Weights of a small mixture-of-experts language model, trained from scratch on English Wikipedia: a variant of Adam for the experts.
Below are experts of layer 5 (counted from 0) of a mixture-of-experts language model. Rows are named router (the router's row for the expert), gate (a neuron's input weights, with its number), up (a neuron's input weights, with its number) and show model dimensions 0-55. Each number is 200 + 20 x the weight over its row's rms, rounded and kept within 0 to 999.
After each expert's rows: a language model's description of what the expert responds to. This comes from a sample of Wikipedia text that the model never trained on.

# expert 10
router,176,212,201,222,220,197,186,177,186,153,204,187,220,207,222,212,193,246,174,228,190,200,207,200,202,217,212,174,188,209,195,207,218,228,188,194,165,202,223,225,223,169,203,243,172,247,168,206,222,190,243,214,203,191,213,172
gate0,239,164,208,199,177,204,192,197,200,182,192,181,174,184,252,214,251,182,185,200,227,215,188,190,221,197,215,217,194,207,222,198,183,227,224,187,202,196,205,170,193,199,174,203,196,185,269,213,197,163,168,233,184,194,186,210
up0,214,192,222,206,217,140,185,201,204,224,201,168,170,175,250,212,202,203,181,197,195,206,176,227,212,206,174,203,224,196,220,182,209,163,226,179,198,192,215,198,202,220,235,181,175,188,194,199,186,233,212,181,160,188,195,201
Names and list fragments

# expert 13
router,175,212,200,220,219,196,185,177,183,153,202,187,219,206,225,214,194,246,173,229,188,201,206,201,203,220,212,174,187,206,193,209,216,228,189,193,166,202,221,225,225,168,202,240,171,246,171,207,220,190,245,211,200,190,214,173
gate0,198,219,196,188,165,198,208,187,184,206,220,180,164,230,214,217,205,157,203,167,236,173,213,213,196,198,186,181,209,209,233,204,170,185,166,223,201,192,203,189,154,208,202,226,206,183,235,221,200,227,184,222,180,222,236,203
up0,214,217,179,182,204,213,203,217,216,152,217,221,219,216,184,217,183,197,196,212,146,223,211,205,194,194,168,222,218,199,218,197,229,219,219,196,168,206,164,232,226,208,187,183,214,222,163,198,190,179,201,227,200,176,207,130
Table cells, list entries

# expert 7
router,207,191,185,190,191,202,215,228,196,219,209,177,215,188,174,197,189,181,199,175,176,205,192,162,181,171,157,247,208,198,226,201,194,196,179,224,234,191,203,181,184,182,204,148,228,153,181,167,174,215,168,204,177,178,202,219
gate0,207,161,196,207,205,240,198,197,193,211,202,178,195,190,200,177,163,190,178,171,213,216,184,196,216,193,208,191,235,181,191,221,215,223,205,186,214,184,193,185,214,216,223,170,211,196,213,178,203,194,201,219,175,194,220,169
up0,215,203,195,205,172,229,217,206,194,220,171,185,189,215,199,210,184,170,191,198,216,252,176,232,206,235,221,220,188,185,209,220,215,166,177,180,208,214,162,197,196,234,188,220,232,211,188,210,199,207,210,197,204,188,219,238
Prepositions and verb complements

# expert 14
router,177,206,175,197,202,213,200,185,180,210,214,204,211,228,211,211,200,204,164,204,209,242,207,228,239,230,178,216,238,204,197,199,210,181,203,198,183,219,194,185,201,213,163,203,208,210,203,190,164,193,218,221,242,231,210,207
gate0,199,224,182,226,227,213,193,205,193,186,221,199,211,173,199,226,200,216,189,231,187,242,188,203,231,206,191,217,215,191,157,225,181,202,212,232,188,260,184,189,246,209,203,210,203,206,191,201,209,176,219,181,207,221,213,199
up0,216,193,208,242,207,201,200,175,227,155,194,168,212,161,215,184,131,173,186,197,200,232,174,190,222,211,202,203,226,227,190,178,216,165,226,201,206,206,170,204,184,213,164,187,204,228,205,204,227,219,180,202,204,208,199,184
Comma-ending tokens

# expert 8
router,197,180,225,169,193,188,201,220,194,243,201,205,212,182,209,202,225,184,211,208,216,203,219,189,163,181,216,203,223,191,191,212,212,200,201,213,195,184,184,223,182,214,177,215,209,186,223,196,206,230,180,211,177,191,195,213
gate0,210,206,225,242,208,200,204,173,208,206,204,207,256,208,217,198,203,175,190,178,224,206,200,177,210,185,201,225,215,179,201,210,167,240,203,232,195,205,202,212,231,201,252,202,240,216,201,193,191,189,197,186,187,195,204,186
up0,199,182,203,208,198,203,200,199,189,244,199,220,208,188,206,187,210,164,207,222,213,176,184,189,198,176,182,181,209,194,209,179,174,185,189,209,218,236,203,230,215,203,193,211,188,200,190,156,165,182,175,216,178,223,218,192
Verbs and prepositions

# expert 4
router,188,216,185,212,184,213,197,194,212,224,186,224,188,210,164,166,149,149,237,161,206,233,206,205,209,201,208,188,219,219,162,197,191,201,197,215,194,203,220,197,209,216,212,207,225,179,183,195,216,153,174,188,218,201,190,231
gate0,189,188,239,186,214,187,191,200,216,208,185,157,206,224,214,209,203,197,189,225,229,185,192,224,191,192,211,205,223,179,217,172,179,197,188,233,220,224,186,208,163,184,184,204,197,207,224,168,211,223,177,227,210,196,189,164
up0,227,198,183,196,206,199,190,204,171,161,197,214,173,190,174,214,209,202,230,178,186,207,217,158,205,171,184,197,174,202,215,203,228,190,237,182,241,145,184,217,200,247,229,172,186,211,201,239,221,182,222,193,218,196,203,209
Function words, clause starts

# expert 11
router,190,218,196,228,219,200,193,164,175,155,199,178,221,200,196,196,187,229,164,229,202,208,197,212,200,206,197,174,186,209,215,224,209,212,187,197,170,210,230,224,230,165,210,247,167,228,175,200,211,188,235,221,212,194,207,184
gate0,225,216,203,216,176,209,182,202,184,192,177,222,178,182,212,160,198,193,192,178,225,192,186,207,170,201,241,162,203,187,197,221,199,172,196,189,179,190,207,206,182,186,186,155,250,196,215,199,188,229,195,198,214,184,198,223
up0,213,186,199,267,192,186,160,201,190,183,179,208,213,168,198,211,188,191,219,155,166,199,173,187,215,218,200,196,229,201,191,195,171,246,185,201,201,211,218,158,208,202,228,217,203,220,198,197,202,197,201,186,189,193,208,187
Final name pieces, possessives

# expert 3
router,256,185,229,197,191,221,177,224,225,207,199,205,163,188,203,216,224,191,196,200,222,195,183,200,230,207,209,201,192,227,194,175,185,200,219,199,198,223,191,196,217,235,192,175,190,179,236,217,178,223,208,181,192,219,179,195
gate0,211,209,187,196,188,221,210,211,185,211,218,222,227,219,135,190,164,191,193,203,202,198,219,191,196,165,177,234,198,207,221,194,225,184,204,197,175,207,178,181,175,178,175,189,203,185,188,198,190,180,207,215,199,172,197,168
up0,195,213,217,224,164,176,183,187,196,188,215,162,200,183,191,181,202,223,210,207,186,240,222,222,170,179,186,212,178,188,193,209,184,150,194,197,211,191,204,204,196,220,170,215,186,192,214,193,184,203,219,198,214,228,201,219
Section headings, line starts

# expert 2
router,224,179,206,208,188,176,231,178,183,242,213,190,186,215,216,206,222,178,250,210,222,168,214,204,216,219,219,182,188,187,205,213,216,204,213,163,236,181,188,184,180,190,232,205,214,186,233,180,190,218,194,170,184,206,215,203
gate0,216,187,179,199,189,193,219,196,203,166,196,170,220,209,179,187,239,192,207,195,237,166,177,182,207,193,167,227,203,234,221,195,226,193,226,189,244,146,187,175,163,251,224,193,226,231,203,209,192,216,205,198,217,237,233,235
up0,191,196,201,204,187,209,228,229,198,225,210,210,192,169,187,225,192,153,194,204,215,210,216,171,225,192,179,215,175,228,215,194,207,188,219,233,219,205,195,193,190,204,228,192,195,201,224,177,178,245,195,193,194,194,181,193
Tables and census stats

# expert 0
router,208,192,212,197,198,190,213,202,232,193,165,213,188,201,206,178,203,212,214,164,185,201,180,210,177,172,193,206,186,189,172,175,177,205,212,192,212,225,165,183,195,212,196,199,256,190,261,223,227,207,167,202,225,187,212,204
gate0,221,201,193,147,229,201,243,205,229,201,200,201,208,168,194,191,217,195,190,202,190,201,230,179,202,189,192,262,226,244,209,174,199,163,197,182,212,232,182,205,186,191,182,154,219,209,205,209,175,207,163,202,231,198,196,196
up0,180,219,177,231,194,212,189,176,191,221,225,200,184,211,205,175,222,196,230,178,160,172,175,205,182,205,212,184,200,173,220,237,223,225,194,187,207,165,211,195,187,193,187,193,183,240,145,205,226,171,205,213,219,201,222,208
Noun after article

# expert 1
router,175,212,198,222,220,196,188,184,179,156,204,185,219,212,224,211,193,244,173,226,187,200,203,201,209,219,214,172,190,208,195,208,215,227,195,193,164,202,224,227,226,169,206,236,166,248,174,204,218,191,240,209,200,192,210,173
gate0,182,199,185,190,224,190,191,176,188,193,216,234,168,218,233,208,192,195,181,211,186,221,213,192,226,216,183,186,207,175,193,182,193,178,176,184,167,219,201,181,221,208,209,198,214,176,203,192,185,213,189,182,200,197,223,207
up0,213,153,193,195,182,212,226,211,213,190,164,172,169,206,218,183,218,204,193,164,169,177,189,190,187,192,218,181,205,192,193,192,186,192,239,157,208,225,214,206,221,214,211,211,210,183,170,202,214,217,208,213,218,216,185,192
Chemical names and codes

# expert 5
router,198,197,191,193,189,192,205,173,191,183,225,237,177,163,189,192,184,174,185,236,206,198,176,174,195,214,220,181,196,217,197,200,180,169,179,206,195,179,237,216,181,234,197,216,167,228,224,218,206,184,228,211,212,215,188,203
gate0,152,184,230,205,188,195,174,230,208,189,219,222,193,165,180,189,179,173,199,182,183,215,249,217,241,218,212,207,202,196,167,179,203,192,188,190,211,191,202,193,152,244,166,169,201,185,221,195,220,190,209,209,165,165,178,196
up0,191,233,163,169,182,209,167,240,168,213,197,182,188,206,202,188,224,207,225,235,190,207,229,253,236,196,156,220,197,210,223,205,228,200,195,216,190,174,192,196,205,210,196,207,194,202,214,138,199,200,210,188,189,234,156,214
Mid-name pieces, sentence periods

# expert 6
router,166,211,179,207,213,203,203,163,207,161,220,200,201,211,226,185,225,236,164,205,199,203,212,237,223,173,205,221,168,191,247,168,191,139,224,186,233,210,181,208,208,200,216,175,183,245,245,232,226,187,195,178,204,234,200,160
gate0,210,224,206,193,221,175,206,214,169,208,227,189,169,194,172,264,192,192,202,230,181,220,185,196,195,210,223,212,215,199,192,216,199,203,172,217,203,205,195,196,183,232,191,189,218,188,216,217,228,241,162,246,201,207,178,188
up0,225,168,220,198,179,231,164,209,198,215,195,239,195,211,210,163,207,205,205,187,204,201,169,196,198,175,170,222,186,189,195,222,209,223,208,182,196,220,211,197,202,179,209,235,228,195,174,183,196,192,196,217,230,213,208,215
Line breaks, proper adjectives

# expert 9
router,173,216,189,218,212,196,181,185,190,150,191,198,205,195,223,235,209,238,175,226,193,201,213,195,194,218,209,195,198,209,197,209,210,224,203,198,179,213,235,225,194,157,192,231,204,248,164,212,231,189,207,214,202,201,202,179
gate0,228,174,220,169,202,169,194,194,205,193,228,184,169,218,200,222,202,199,218,220,164,179,185,171,179,194,145,200,204,249,173,220,176,198,196,199,182,186,181,183,160,170,204,194,236,201,187,224,192,221,171,209,169,199,178,211
up0,169,184,186,205,175,206,173,211,212,169,181,182,232,142,177,217,186,227,226,186,191,199,183,214,227,194,169,197,178,187,246,177,178,167,222,205,216,201,209,189,183,200,244,205,225,233,209,203,240,217,164,210,223,198,214,222
Definite article, determiners

# expert 12
router,176,212,204,221,219,197,184,177,181,154,203,190,221,209,225,215,194,243,174,229,191,200,207,203,200,221,215,174,188,206,194,212,218,230,190,193,164,205,222,226,226,169,203,239,170,247,172,207,219,190,236,213,201,190,214,173
gate0,194,202,160,211,183,196,191,178,158,188,233,199,149,188,197,204,201,210,179,194,215,194,199,198,210,198,188,208,220,202,222,171,189,169,193,205,204,142,200,194,196,224,191,192,207,191,183,169,218,224,205,214,226,225,199,197
up0,176,164,200,165,206,212,182,191,196,197,173,230,200,221,192,212,220,178,183,177,223,191,205,207,184,181,193,171,202,237,194,217,181,181,206,215,190,189,227,173,197,204,218,189,206,210,207,205,204,187,176,219,203,191,199,243
Table numbers, mixed pieces